Experts of a small language model: 21.3M parameters, 3 picks a token.
Below are experts of layer 6 (counted from 0) of a mixture-of-experts language model. Rows are named router (the router's row for the expert), up (a neuron's input weights, with its number), down (a neuron's output weights, with its number) and show model dimensions 0-191. Each number is 500 + 25 x the weight over its row's rms, rounded and kept within 0 to 999. Numbers have three digits each.
After each expert's rows: "gets" lists some tokens that make up at least twice as much of what it gets as of all text. This comes from a sample of Wikipedia text that the model never trained on. Tokens count by the router's weight.

# expert 23
router:519534534549498507542493452467460513506464485443489447469497501519548518492481498442495537474526476483492494491500497532481506507506500493448518508504477479474545479482485483521492474517510534498480550477522483541487547521517493482484500503525451507514487483479479504489499478478536531514528488489515465506503444511470488497530562478455490477485482468455488528465502511491531502509518525529497552489469509488481481469491520475515483513504519486480501504469478519480509511457460499513539504515485508499518492488487468508457492442440508529475497528527484524464464516497518497479
up0:481503565543498498511492437466510510491477532481509476509531479475488510488497484527488485466520502491466474543483550530504471516485442530467535542561490499458516497486486488525496526492468514518473502478552497488482474492538491480487462480505553476488494489503518507470475529498511509490570503532535541479512489466498506540523489535490516503463528535503479485488474560465496521493504486464497454470488472513462482489486533482500487512516507556447536510511492501477479508455495526505480479481506493493496502498471474469505524473496527497502524461496505495443484500490521494504
down0:536480506506506506511472520486524485484486523512486483505553512523517550525491550513473530512504423502496460549515467534510501524475563525449502487480534490525526476494457507551473455535495487487508531505478502492480533494502464529493492522503531521451562510469507539484470463551503496531489512493514505510499498540498546510523460532491492513504520498505527457507491475504487482500504503475491433513509508478579498521503544511508496473531506488494532504493521485497494523513519469488502513530489511520539474463517526494525485478515532487481550492502500507522533516508500488517
up1:480519485496518530573499524544491491497498509512515507513537485534480523507498479531477512466530470439486522480495520465510472475477510491485494484472465492523510495556511497527514522507489525488444503492508493541447482503505502513533466523455480505510476499494470488490488527508515504464491510458574483524551492534501517521494476438498469467521457510458521505499510457479551511487543515524498484516502527487524471525474483497500491498505490519492498542485512464520461486568545484472562517498474513496506478477495532526482517489525524504517487485469473500517514479476511468492
down1:501502528528557487502475452481507532507437471531512490474520481552480523499467492497519505487503502546504485545523483481503500517522457496477490457486503475469511481447510475494474482514556528473505492496515488465514500494557534477502469480504514522495527493500505494511515460491494462498493487563538530497486505484500458464458502446503528519485515506521479505488492483534508458524474504504454547502509462475518462527478564490476498499450463482499491510487515442498495513474501511488505465495523480531452521514494490487512506522458498510502515450484524468495470518489478499464
gets: " ", " in", " pro", "ri", " ex", "ro"

# expert 0
router:527500515518484520524484474487443499539514484440456486509517496497496503519480507463489510524492489514490555540514476540478482465515554487517552495520489487493516511481489491491486485495505493524464532495528500535480518537543542462473500529476467515558520496475481538493525481486494545500550515518463497541445452473475481490524537483489469485463464491492507509496502486481512493485498525553485525506489529492480473536519512514529516498511469522481511549514494473499518538477525456481510464485476503467498487515477504494484518487496506504502502511538466516479460492481555562480
up0:522505485499505468518486511486502492477497445498491469472520517530530484485538489488508487525522495524467509511471538494498503535537510476448518522511485475506483453521523468458494531553504517511500508528495515523483459499514496525494468548525520500523488499501507490463530482480467503479507478546526499525498417472507529545519526458534487494464486502501458528482481466537440538457497536456506529486466490542510456515476528521507480528494493478473466514468495508468488495499502509506511448543499488512543502526512514521488488533475516497511457513490484490494534520505463507552
down0:553490495515512522510514469472484506554514480494542509500461464524506463498508500472501536513501485486519484534474476500492513520471489545533530482470497466481493535517523507493538526506507491490498498506459490473460511509484478494478485516493545506510482516510490488431487473507509466477478486467475526520476524493501485452495501544434463476531472500518451475538492518517484538459497498529450439473532570530510531450500536547466471491466479482484505504494444460500480482501491500476506500502523526494518532515464476501514496493471508487474525507495482497503525518516534506513
up1:508465466476514434487455479468475498517494468489472534486501503504547484486464487493500500496463493505522478471469494470458492491524515489530510507506488472476487495474480503469445519505530477519527532488579551514538487459476520496535519513504510500468501484482476515508473511474485524492495518585464504470465514475528495468505479518528495513507475482528515475498479508491497500476470521509500559515477533526512487520520480514525494474506479516505489535464484484550463500461523527522511492489525511505460491486508482487549505515499425497515511509519482451487522547520501518523
down1:509526498497496461540523494482534531517485528506506493521521504531505498525485524474492503477511510555524494485499454487543523486521474501472534493494537502474465476508536510521512483488507514533494524500491555493499483517523456489509494513506449492527518499514493472506504472532486448553532458478491528482504498556482501516517506473499509461458490509489520567488517499517516481546473501522507423486497457454513519445495511489455472526490513470465532489472494473501517477545457528557468470504502508534489490464458526501508494481479526508488467492478510476494530475527518507514
gets: " in", " and", " as", " to", " |", " In"

# expert 9
router:532502565524532534532478511464469513527500519470472493459506511552548521510487504441449525526489509486477542498515498519497493516503475498509534475506480482478561506500460499476485507519533505504480550522522494513503515495515507474460493511543451481529474457512477463492471494485514544503479523499490524517482409488474495502509571467482506471487490479485537524472496509475531499526475494498509535490461503497469456513498535482489506514492514480476505496500487496519498498461502481489495519507481542465485484494482496507488519462524543538496516526480467514493476525495519552483
up0:505467509491467523459475503492530491481489529562498474493515454482517519507476491484514525485467453523477528509480501521439505544461459495484510485502449512506556537501487529509509526462554458495486498497476483489484517462452508462471501519497505497442476476475503498490468509487476459453500520451509498488480501510469528504491533474500507442490494524528530516490481496550520501462454554478511485448479502493516481480499500444512494512470530525490492488510504478491496499476484491491466506513477513501493504502496448462465463476503514520470495488455489507485532492466495483509
down0:520502473472460497526497513502520466499515517476510530478491483477488485478493557497470498490525495504504470486472478519496535519459482553514515471536533502505440513483473512521502485494512497491482527457502488465457545494461517533486528539499504544511521460545512491471527523464458455492518462496480516523514503484506539475507484555499486555458460500476553501494496443495521505506510460474478503517495523527460510542483481476461530524479516495527511510515513535508501498500501468526505502478487481516477474505523501518525488523513487470494504460551495515538471453473533526464
up1:507495499466511514456477480482514462519518533500499487488478445520535471485508456507507488478476491478498508496471446482478516512466518508485483512529516536503566505506492553483458455543511506510528517486509497496504507451492519478460457438536507518478487491497518496505504476496505456512513493481498509501483519442484509496503508492541546460487497526463491560534488546501492476495527501546472515472526450513507478503514468504491510523525540480458504511522539478505549476483517510510507531481494501492529467521504449499505510507561495514515548483534479467495543493470494503489
down1:476536522490498501520529508502490572519499506514501493541553499508505546515476490479514481518495520470469562488503530496456482512501476542532497498533524537513499494526490544511523508477533482497488483501555493481479543529518498480489556559502476509481516528500478482516476511510509486507516482518483544467477504569541497485538488487511488521527484475482505502484530451482518538483498518516503482449533516504493460526498528505476449521470504507499529502511483480495516501520482502469521533533492532556481482494486532531498456532522504515501545506473542464534522491523462488495
gets: "\n", " ", "-", " f", " su", " un"

# expert 26
router:516491518506489513521468491492539501524544537493515495488515511516522495489486489501473522490473461486502568498503465474485482470526472491505528482474497494515542530469467537508495509519556483539480598508461473538508512557520534472474526474585466538502482490519484496492500490487530515518495494479486492514489455458476472512538560506509471508508486510506496496504492533503518492511490502524496536468498555506500486509482520503512529517499529495498505516485465491528512544483556504516515512501487517485500503464484497534485503450532566499487470525506493471475480493512496523487
up1:486467524493454478492521497493482458492510475503515518491496529502512469512497494539492518456498494526529484484486460465525491515488490531538521531522500504492536492543517548499505472459529499520515519497474515529510462550470490508454516456550497567561463487538516531480510490524501535466478416512504517524527487494480518498496488562536508533494481503499488484497466531522493490479500503458474521542508478495515479497494521484478529497532498531498507493467513492462500491469521494471529519464548467441513521467494513468520527508551514518498482511488484470520497503510486511496
down1:496509482493463485487489486463530498517509503529465514540497465518493566526491517523514480510488472516507506486496492521531552506473528472498538538506477481464533538538472509514462512484532501554487524506489499501539504457492530497514498494454485504525502494535527525443480470479493488516475469501484505502542512479472533473466502478481487526455533485518527500522509543516503449464499484471479525527515533478502484493487503497537548483508493471502519534518533490532534524560477536485527487488487506500513522560504532522500537543524484501526453497533488486526529532491513500540
up2:518463500457485471420516484504547505508490514502529482495506502522527524506467453506504488498498479462489564516474513495454511513490501519497542504507514501525514491508521529489500523465489498493493465504507446513508543533486566505489449535512487473519467505498546492457478471518478508477473480514503523509535525478519493467508449503525484505507492488512435469497443528560525504518499459504514504519497559508437498455515477500502491504525519510502480495513506493503512507485503500470511459494485477489514563484539495470480527500540502512498468509456505500529531475515505505521
down2:526468499505483485550553505546505495497494491524514570529476519480459503466498472520480500502469486520501511492485469522480526469503543511514470476523561476538477502504501492504500535494553509481492476483535525488459512500450482487517470508464478498540495457512506554481542488514524492497507494488454483466470518482478538499504492486524474500460504503469482482462509527488518540543474517490513496510523484472505553504487529493492534506454522503487460520480488512492471512497509514520472464492453520493485538506483492508510457488464516524510538459480469521531458503514526523554
gets: " ", " the", "ri", "ci", "c", "ic"

# expert 10
router:496518550536541535535492477494482490519495473473470481488501531493502518490493487471492462532488479519450483472523476557498535487515514496524497529481520516477506503489516475522463469496493523532492546519502509514486516515515508502493490516527485515529495465499502481455573492507494530491539513487496485464466444528457472525553535538515498492517514474522514551435499542492517538509512532537479503501480477501477514476483521473517500522503531519508456526483497515507521512480500508527554518483472481493498450503492483532490547471530523497471515510523472490527452540490537506466
up0:531502483506494461502493483519497527532497517566516500510471476448497462487530508489508473503472488520468449505483517531513518512553475497468509512503461481469511482529502515545472477493522505484506487511515467511510515529448479486482533466497493507473507457491514514467528517486481530497554486445495524545489483523466461507503503537493494474552489559511515529486511508510545507502500546474517536494495515474503492502516467508589508498508491541484497506459509539498518498486472483478479476465542530502457485486523470488500508544504503466519476508515491487494458553475483498507
down0:482500487487436488503494500467514507545480516474464504514489508524511505506499514462530494498527522476528506522470462479511520522457533483521490491465560476508471513487471496494492473481500522534524493509494508533512465517503507503506535476540506504519438532546505468524499497473495451493445541497488446517446504520479527458506480505490514494449534506488510540533514495490548458484471455481490491510497538497493483458472462538530525480453496514496498560499509475488457562511530528482498476481503478496457487504484503497509495494524487502494491511466489472511452477492525496515
up1:483551518462548527464460510485500485491531524479470550516491507488508510509492525532484445515534525508505498501504479459535530509503467500456521487531477555513519493486528483488504473503499514485449540504497488465461470525459494503495525478494504481510495501510523493506460543471499510522515520485484477538519491504515525479506503509498490476497482485475459496494532485442466502468518488501488516439451565483463510482479519516513497520505515546536458527494526481464480508550518505521507524501539472546505459520502460541518476464464499517505487521513542490487488500520491526538
down1:515498497521531520498520508529491481449528497500507488508524485487518518511522493459523526471528517534525490485504490505477496493466512510454497528506504460501499508512527466491471491510489507522514483532463533479509488453520485476551517519510488515471478513492491495449509487486506504503514449512518496466526528518477491509449482487513540479534491503511555539443494502549473531506524454502519517517526520497501524504518488492522513542512544446512510482480465520475486513483489513541510486493506563482494559509490459550475491515594549453505474481473480532516520494514515488514
gets: " P", " h", " T", " H", " D", " O"

# expert 20
router:521520529502523526525504515481431498553500452487522496485521509521527504470476541474507495516503466498439497514488444529471511513507548509507476454446483533492516482498487478512503436497483502514480540494531452525526514512510487518490496491528483554518488464484484496514546495512445518473504506475521481491502487488486496511512500511490503490487478494515532483501487510479527521499479501513528491486484509477455480529527487543447530506490512508546474531489492513516486475459547479513520508495442543468503463487470513515476510479521536520479504494467487472534451523517543485457
up0:518498534477499526461506504539548526532497491525499536489529506475554484538471471496476538484466503564464448460518521443488449495471540508455495522536520525526520522485490487494526507507488475505493484490531505508573493530489536527512517522506480517511514498506517492496549497512543503475472496490513527504530484452514495493528495469471536492510533485564495501523504482506495559493490507520490481487459496473489485531490483520511496506479535516515517513484464477516507453490540467488524488497483517498530502459485476482503488530537487491537515483506464485520451480494502457480
down0:488475503511501498510495481475509513488488511505551488519493450460490491475504582509478494510499493507527469527483447482513498508494518486527501558461469515477497458522475442508504480502541506511487512520513502540495511490503489470459514519486446484488503498581482480517541496526550506439556519507521454516480487490475550452514537477537469503522514495467509454472494465520493468505538477497459500521516474504514486515513540462508507469507480501498530477518489496500505477516495518521535474536501504546483492494499525544510491532519457500506514479522490475502491519506498529502
up1:488486536498519547516492516520516503498535470507460493518524494501519442506492486495493481532506501481529495504512473474525488543527547531527513549503480517493507492504504488545505505464461479481503442455498499495498491486521477454520490515510496508505469517439534528542509522482528520456532513542497522470440485506474515490469501527480467496511542474510507488503472525505515505501512510488502517508503482475519514516479484497426511492488535455577445443497506445501524463500490478491476495512492536455529527484495490539516520515530499497492502492492477524508483531536515462481
down1:468486470490508499552498547459471511499475465506510532514475484495502540484510517506475496551521462518504490505502456511536470509519513517473495510520496513475478514548479521504476484498554522474518469515462457496501531518504465522512445540482500466489444511506502549510542471467479479462509507492479487511501491490509476515430505483524522461471508512520512502493526473526500513464505474523481463495525499494466547520463503515542490459474496483449522497517510476551517478513503470491480513504493551490482537553531502499486469466547464499507482481475511478501461500502516498470
gets: " |", "A", "S", "O", "E", "L"

# expert 28
router:530519511514495501512437517481456500513481495441463513478511514486572522525496492493484499498483490454479518496487466526522516457536517499523488472478493505519513526499485509495490515474461499487481552485527494463492533508529506460437517502561497490518481465483480548490519506477479532482500525537483510494501473518484485483502486499466486526466544533495507465450531488510512553512482524489523530529470537490454466498529459490476469533523504525486498502491471449498479506436486468491509530482438483485498480485493488499507506485509487475488531508486483500515461513509523500453
up4:529490477503506531476494429474505460508471495483505487448502488455502532522489466528485522466513500528498548468566493531487490481515509496540483516498418525544494532515470490488498525536505480512490462489538542505538482522471491474490475462460481485482492481497503527456503499500500499499542526486494527514530509518530513470514482487529486482486500521503521485491506535477491490485494530476519478521472543475504521471484491551486485481511501488479484486468493475478508486479529481538481537466558472525496477520500460518559485506541506477466485488526507553499503468514493507467
down4:517503479469505491523511492517527467476524503457513529517503486517530478512501480532471473502509529461511491494532560504469487529513491489483467527494517497493523512506447501496494488495506495508503492510463531475547473492503557501495498460502500481538519511563513500493465495505537514518481483502509478481527417469532475502529521555522525527507455448498524539506503491512485478482502497457489523494503474511499500530525517476517509481503541506466495502477513542521487525538464515530498554488525499474532493531496473484426513514522528491462513475522460464467496515495488561468
up5:471521500503551474486495477466516514500503532532461480458499507501454514488486536466457495468490562518499506492497467511500532509536490511521492513488517471483519512506471506501491506517459514524481569451511491530498498513528492517495543481507562486529492479499503493534521478428526516509504469528499526488466500490517488505532507479488463498504519519452433490452508464452507529514515520484518521475490516503466486485535497513518441484483485486486506518530526496497534502475500548478472477526505462488482477501516470497493449505503445478518495522495518512489444533499541509495
down5:477505477509504509532462487485520525550499473483474517516569456529535482561519510476510522458507452473535512485490497523508506505514506557489490480442531517497482497481510506485476468508515495473464482499477513499472468477494527533486483480491513513505551490486464505499500533494474542507479489492508539478474507583540510473469541496509472499464513509482502499523480481511507484500529503481506483496491435460509448461488525507447543509526510498519484463491512513462485449497489516544486508513533475493460505472487532480461480524495511496494490523489481490501519488496476488547
gets: ".", "\n", "==", "===", " that", ","

# expert 16
router:481547524527484500532530497490490509525482478477523491490521528501526523486498517479508489484443444541477506489495530572495546475497529507502489478524529506478509541482508503549502508520512497500502516507516484494460525512536465485468504505519482503524500472493486542498565494498551513501552489486479488465482459487470471474542543480507499470469476528524495482455490497468493517469508523513493539496491459480462485492496487513510501519519502519508485526469465478510500515496490522517545495457431499484490467488474489545479547490505536490468544498533469503534446527523526501506
up0:509507513446499490546508483503464521501495461494446500463502500513536483464495511468460499496470495551531469541528498488516523546499515459534451477532495509494508508471537514455469535525544491487532462458520518540460506524524516495502507505489485469514472440489521471502534480477489521479504525530521495479543496507482509525499490464540496484490493537513485469481513499474461494481524514444494473507472500485518540495489523479489517527505550484523516542513479452499526533496456511535503508522449509507516497541452484519492502543502509499509525518488519495470481536499518490522
down0:501481508469535543489503485499484512429501521540488482499464437538538495502504495496531474505508485440516516510486492515477519450517458479513495452511544484504488479470475478522488494478477479516489456548521486506490524459518513575489496519493484526499459507500525525507532502496493504510485495445557502503475526494507476554507530482492510498497485512492548499469524480496547473467481544549489498522508512500488511524457504499478535475490497538485543506455498532460555471485491509487513514455505524530513523481488466508502522495478451518501495496526482517501484490503511491479
up1:507517505502529495471518482489500496489503467475492502493509495496533464457502526484515527506480464500485517545559514454518534486500518514445516475513466497502521517498529535498496507490504490485481504490510484506505484449476494515528544496470564510518485524489515488507543521436508506506480505513527457501473507469487465504517521466514539486501530473488524495479500542483453465453537502471491516443484519503488431505463498481441497508482483470495507495480517514490541463523537483563537476515494446488547474489463506491492545486494519470483483512521515515491476466469514474513
down1:487487491498488493494508503459511520512514500505495503526519519571540543483505454517462539517449469534456542473495522536514512490493512481521524530544493495460520499511512482495481532492483514508500530511488514513538507499510449517474510527492529484527524522478494488530507514481491511512512472528543499534494488514477455438528479541527479554476503503517505533518482531487477476521508547486516514517523548477501506460509452477482496538480535503469520494524532479548496551563487487493473518491489489505513514452465494501517540533542495520482498502496476522511460503485502485548
gets: " 19", " ", " Mar", " F", " I", " W"

# expert 5
router:497474506542515515537477501509444536526493463477475474500518530503529521508495518520492492508510507502470484475520474539511535535489539504498483486516505500501513512498543497515508478477505510477502597477497501485458531551501468437499515524510525498516502497474501513456544487500527532526505512493528489479472466508434516508524536516519504521506479547481516487462518508497551538493503540496501494502489499515495486502509510489506511531484547552497488503460476494491500515444484482514561492478460539448533466493495498492473467496509525509471534517491513488507455490509553470487
up4:521491505506463488507453512488536500534461543519447481514484490482536509485465490442479481524495515460501512517537485504497500507497540489492461505505472508476517504495487502534526497477526521477510459459494484484484545492458513440467505509524528499527496495466520553484498494491533453527533480531506470509498502544490447503495487489522519488500468501508521538461502490485551541487500499483556519552506530478445489496491524483511532522516495480493483502549529478502510514509492484483459537511495504518494485478490510508443476504475534499540553521531499463462495514454480511500
down4:519515474496484488482497544493487471520570507528526480522500504490484488526527534519500500503486487529516525487509456499496517506473460492437501497447500532508475497504483461498558538533474511493498514490496508520455508505478482577530527500500478509519503487505498492500503514462466449486484499515463471468508503484492489483523537515505531453448518458524499513528498497497473401510529526464509506444500473487514520507512500534486520481519506521517481541500504502458484466499486527486523529534508519494455512523540497519515487495543510511461529503480507531509503449516521493481
up5:507463492518489505490486503491502474472503500481539489495520485449465494517476482501450471526503482498504500525547495515529464476500506484514539503533461531501505509472482510541494473478481515513461545529443488493519484484483522499502488491496500460521501495479484468512504455442495467526527496499541478539504496508506484525486543496534491537471516555471545550493460502484494519514507501488532486534488530507471467497492531472466470517495538477466505529509511492503495544492489481495537516433499479522520465499548489506491474510513499518497496477508462406460527481492470512525
down5:501525548492574544492546528473537509517498486507471481497519508441480534486514528495481542477473539515496462493532535508479495503508500536527496501516513490529487512485502500459510485519496495542526504483514516503502501504489540495456492509478502491533466532456518491517482501467495518504498521507493491496508507448521496498486530512555534539493495504502477523481507511542495470524488438514523536487488519496546482458510500521502466516475492482556501499505473532516503444517448496481505462495542549529460529510549509540488504519504491475467469471500501475529516479451467518515
gets: " is", " |", " was", " to", " be", ":"

# expert 4
router:517474525550479513498493509484504513473487500493505483503507522514545502473477508491465514520502489506477481485477471487449525487494502486498544462453471515502526548501493523553481491465477473514495515486514474506459509537524470508544497463498494524514469478500466471509536494480521499471484503496524497495500481430473509460489490503452504493525456478480517497500500567479491535482500477517527555513504521515470509536539514515480501525524522482476499510467453513521531484477474466528545539482497501480500503508493477552469534474503519541473481538506489546481441496527552487471
up4:529479520495478468483458500516486510486479537548509527485490503515508508466478537530499484526510465468516489499493505536489462523493507500521498469494460504511468481492509499478528519523531509530479502501568431468475460468474458479472473502460509511482464536462468501472485482459527512496503465494519459521497502486505530516520510477452489506508481505515521543491513557526504466502506524499479484538544489505493508550528517521442460540488513521458524539479460471492534478487486524509490437490514478503504477482488493517524480521546482498499467514511500524471488479498477535471
down4:491530500462511515543496496465542460547540481513499483494521518480478468496498508537525473492510542519493508504489487505489533515481553505508447499487490505486487510472529488538482497527527567455511466517458489574494539517490496525514507490497551452513507503496508473438498555533473493538523498514503510456514492490510474513511503548492493503509526478481494493524495461494528520504481540503465539494448484492527479488513475497511538500479534505494513506493539513521480498487515482474503499484497493539477545495555478489463480485495548479487499478537503476478456498532543509488
up5:503483521521499471475454500521498505525502517489464518531542503486521492497534515541464482445519518531499483534506463488499475484524482498493487499509497490509492503523468521530478469519490439518508479477476499501535476509495522514469514502525439495479479515505474519490503477527499484507508439537490476470495473451491530451452483503461509491508507500464536480492508509522504451551518495530541479493473507532461491521516545489468510546522498457507429468484528500467535458494487521496504477500513523505506491459487469473422506500511490499519448494486513492489503495484525542529
down5:506543499513489527506504513494497453524522492498486515531452526540505451543470466515493543528502490488500515496517476524525491478512507477491486497515490513496494465469516492491476521567501546498518485503515512483532506465523533479506519497504502471524541422508515485546535520454502474523521473485475538487484487507443482550499473457536515515536486498505503494481497513492509515456477501538481480505561469499488521536473522554491478461448483527472493501526464533533529515526497519485525492496504517502533477512499549495518502521515476516481496507520434491471487513520480496465
gets: " a", "li", " to", " was", " his", " the"

# expert 21
router:531501521502499520538465477454504515514507496493503503484508488549515489517504514481514498503497474479496530486494484521479502475543508494506493453508516473508523493515480527499456483509505473526463544497493502478459520524523521441484498485565487492553503456506469489481499453492504554539499488496471483508508452484489458508553551486461526492484462487527489502479499514505515537518518514486479519479483532504506486533509538479499527506471516489489521567501470505518499482459516517556511546510492498447511464507488523528488570478503501509504490589515503518499482528488509509473
up1:500493474545523496499490473491496486507504474528485510515526494532542492498468495447468491501498511467546514497496496471496506504550512468540523468511538529505550469527540539527484455523515472498472466523471547496506484476478489529505474474506544466505510506481489470487530517515508525456437505491479471490500454482508464502516479483506463527502465491528521517505495501480501523504496516494514462478523504533525505512498497543519517509480486523497523556508480525529514431509538534525549481496526496491504492505503500475514594516513484477479526554463482494499527504508470477495
down1:516452503503527484514476500530491507527488517495508527494534461496464495540518474488493477499466479459539511483497475538462502528475465479493487502514497555529506462516467477492493496502531499503493460513554531532514483486506508490489495485498448491471517541525516514483477517526435486522504511474505549534489521527493481458535504472480477434475502525532501474516515542513482499573503522491515487481494480491486481458510491495511498538498497517526508499525487463505460495475525498489512536524553513503464522466471476458471509488431462471517472526502526490502502465515535481491
up2:446531511483450516480538514426501493479462482547521510502542491497518515522495487498509450495515479484471487466463481490498469518498503453487522513460491476483508462471471505447453536508531546496502514504486504487460492499533529486529459469499442487506542497512517519441477474507479501491457455528531523504514522470537488507516500496478505482542498482464443520490499450477497483510532479507505491482501495537532477516499482487505473521479531512456486487496518496514459518519455550489520512491506489484474505508461496465512521511551498488518473486507491527515520500507492489470
down2:513518496525491562505483473484483471523487525506504480483529517441550444464496515515484523495446468521534466521517491540488473495490509502480496529534504483507529531490524513446484507533487514495514486447532488510475477419460482464490510522478494479501477545480479503483509470460513544493553476491473503514473493516479493482510460505493437521489471507510472488471467479506477488479461494529468531520499516476464528496500508492463494458540468477511539512505512489534499531499505505515483486481440523523496507478493508480491491535489512475499486490469514437497508467502502487500
gets: " ", " b", " re", "b", "p", " p"

# expert 18
router:493513519493536521539510526506464505551504504460477474508493473487519538505474485513479488465493485539455520481468524547449517456489486484480476503549465565506490529485523459521501552505504491503484510495487497492465509489538510494464498492511475505518460519487488496505498489503499527508536492482463481482471462437466538475521489537503519492496507514501497478495513512516570502505492522560474494487529483473460514507532501509480528516509538495494488494498494520531470507487506458500535536458466509475500472474473505524478485501489503473465504496506468494489420498516571520495
up0:526507495495467471509542488489497507525514464529510501509520470470535469517479487535510509494477502562431479491540482482433522508539496479462517503516507504491557513503522500490507492500494482478446509536489502482537460519508480493530509503512533524464503492528551497520467455528540507501471463527455486510480516514519518516498480506504525482489513507515492462463534507529488491493460506512489466528533503504486444484556514500517492540510509470432479510491536483558492497510524492524479513492489499491469528511476489543486470527476493522477463530503490498493520549464503530488
down0:503526483523534518500480509527493495494509492491477521507493513482475514488507472493454471496539501488453539522491510483511460498482532494519481544498482547500508512515543472460518508467515486552527520519487467480490522537489513485532509506538530437495572498524531530490489516513527499525551525502469533489497472514522501514513505478549500533479477532502481558470503493523465521511484486498546505465520511409491507539500479500472518540506537475509476541481527517484535502529527519497502480489496529483483492472504512480533461515511453517515458490495501524513548514524495492531
up1:499525476496497504454460526511471541510529458539495511531483475442512484482505494537485492506485498506519510511454510478460501507483503508463523508517507528485505518476562553514499481525486498466469476527482481476491561474489485501559489501485511481499518525497478512482467476537451520471526507497462507513485508505531486527496477529491511534503548508487527511478468503474489538545522527520480493513468487458500455533549481546470483497505516551475482486507509482476513446482520536511509553508504504444466496514481495503520510469473480501530519500514512480483539527517493448502
down1:510532469518522485478503514509477514513498434511460540481499518498513511462517554511530506498484520517445493516484476506503486497526465457492511496514488520467488489549459526515515532493501485489487502513485442528525492474547503516505539467531532462519505508492512532532498519461492522510465497514510517486521504460482503480534531456527503516508489473441480478448473514462468457509530490520476500525532458506505483521488541532494507522498466463532451500514528505446482515507489484467554512471505527473503479536478496541488547500471465511516512496480521498535481520521504489475
gets: " |", "d", " in", "–", " of", "–1"

# expert 27
router:501500469498518528524489497503501490546527481484495480505502512494528514516499486452480506508495483520489500514495487540475520494506491497520478500514477573489517564506539478551512502490531474515504523465503503503487493494541511495460505474507464480527491475491477549522545497502491513464486498475479455480467490433471526489520466494504472505517486496483521492481485485523528469500464520567501528487507456455491500523501539543479499531526513509523488464476482488522488496475512463473526511486479505480511459471472486487428524460512534483434493473488478501509457464513544488450
up4:479547522486536532513532491520501511524486458515508481540490499504518521464484494500487493496516535508496528498485496501487515531518517464486480556499551530505496551521531520501493533498564489435465524514494430508508477521522500531472474486513488489463465498498484495503497521464509491453516551480532484525493520489502518465503537501489502513489528521480454543496504432515521466507509535540487539525492458478501476575512495485524496537513504536491522489474469504508523500494483501469499517460515531514511486514475511497486541509484493508519469487472508496518548455518500460519
down4:452487486499521510535517475544494519481527474490490518491532489480502483519527487483450527550492485479467480525523503477465494493510540476516511475492485481537507495487470488500480539511501509508477511517483518510557536513478499515466455503489505481436501551502487442484512500514490524513516510541471549541479520498502502519504450526500567506528504513510522472497505522498499511486513453464461482483518488510508528473507475515450520482483481505530480456512493493539487507483474519453484494488481505462472540502508478518496493495520591503464513482540498516508465499484506434505
up5:472466469497503513474521477508480497514483449547442494517562465451518493508548476481487476532499464499499463537514491522474492514520529475524448547498546512449521493492535464584520547531515503497508517522491489485523463524503488525507479501493473513520516496505502485492477531493494489506504552493490463552476499450463527496491506521515513495472484473524503500483501495471504515518492486514472518495515492482538465578481516493512492501519506523469525524515489517509507474497496505445502468484470485539499521471499487510502480528484529462491462495438497505504505494510497480482
down5:483495487472452457500472491482541527491481463528532536448453528533502523502463500479483470486524470530463487501482482500448529504514468489494515525525509489476551507501515489498488543520464504506491513515510494539493544481486469464497514528511463492488519490445484471486547493481535503460489486503459520499471466480524504528525532536487489538504499505491472499492516504485494497524462549455494503497507469504506560474516498512493548449480467544491504550485507551527487517477517499489494500533505485500435500496493491492478481455520468491499505515550509503482525509518537482480
gets: " |", ";", "|", " 1", " 0", " on"

# expert 14
router:525483522492475497510519499502456540537492456437497470531493482509536515494488466488501488501473481508513494519499499532476507484512542495503526490537490493501516491490531480516486507539531519521512535477501479473486528512543539498482494518521447505509502467474503498497539478479503496534495451515497423509471446490429520468525522499464452523516468491494470520476520529532522518487509537551528505493526508515478490503518531513466513501505497520513481484481473533514489518463490444514517537465471474464491481493500460539490515466483486470490506502536512509490445503486519529438
up4:537524526486480534498499484447454515523475461503485485513543495507450432473523464472505509511472499496475499502526492519505520521521465463508469519535528488506543482481530505518481492494549507481520496492520477488499470520494514505501491485487505517484566518457522486485479488490508448490424493493491504464498492531491479496527485515533513471505475495550479506519494480481479533505521550498522530539521484504514522496479474514491478520515494491510467537443442524483491466499506509513520492506528482543486500498538496520492536450441486477462452472513472504484495491479531462499
down4:482493490477528491526532488496462518446504480477524474472561528516524500485511500537483536494503485453503465529470539498480510513492470496536489463487495453492489484516521504477498466495517444510537463537491489463522516505477497485497521520514464455494438506494535527513527505506505542489468489448469522479525464550508491524509501506492495549487488468501519486503494463560497527510526502463517472513513516498497537519503496533459519526500483501513505531507469512514500505491492555516500532455466499507536494506508500490470496551507464481484492531487493513508582525481521462519
up5:505540492494462480508512508502517470497487484495510504496517487509487481491516504502545501509516444497526485513482542553474516489526519498487504456492507461535531520506496548467512550461497546471537453469495454514496535476463479529501526482502504446517523474498480494476502530465494568544499498520492505583531475500520508463458475469521512514530542482503511492522482503477503485502513513534528516526539516454512516494523483517491489500503498453536482535487524524499509519487477454480487528488526460486531474489523500464503479494554517518475481490479519491481518492552497479486
down5:503534502527480469473453512496497480502502553473472483485536449514463511493482451486487517497490425504494497474491499489474467475507515495481535480513471466556458475518478499489489552518495490493467495545523567542450474515453525525507498487505474519489465496496516533487477487513523484518502519464463481534517549465549551468496480541498524515490515521471490498509477528517510483569489487502455507462522507468474497513519526495504493486485528463511478489527465471480487476496516507498492516500509537510490490491454503551502481496489491509514506514502489504520519495449473505515
gets: "\n", "-", "|", " of", " and", " under"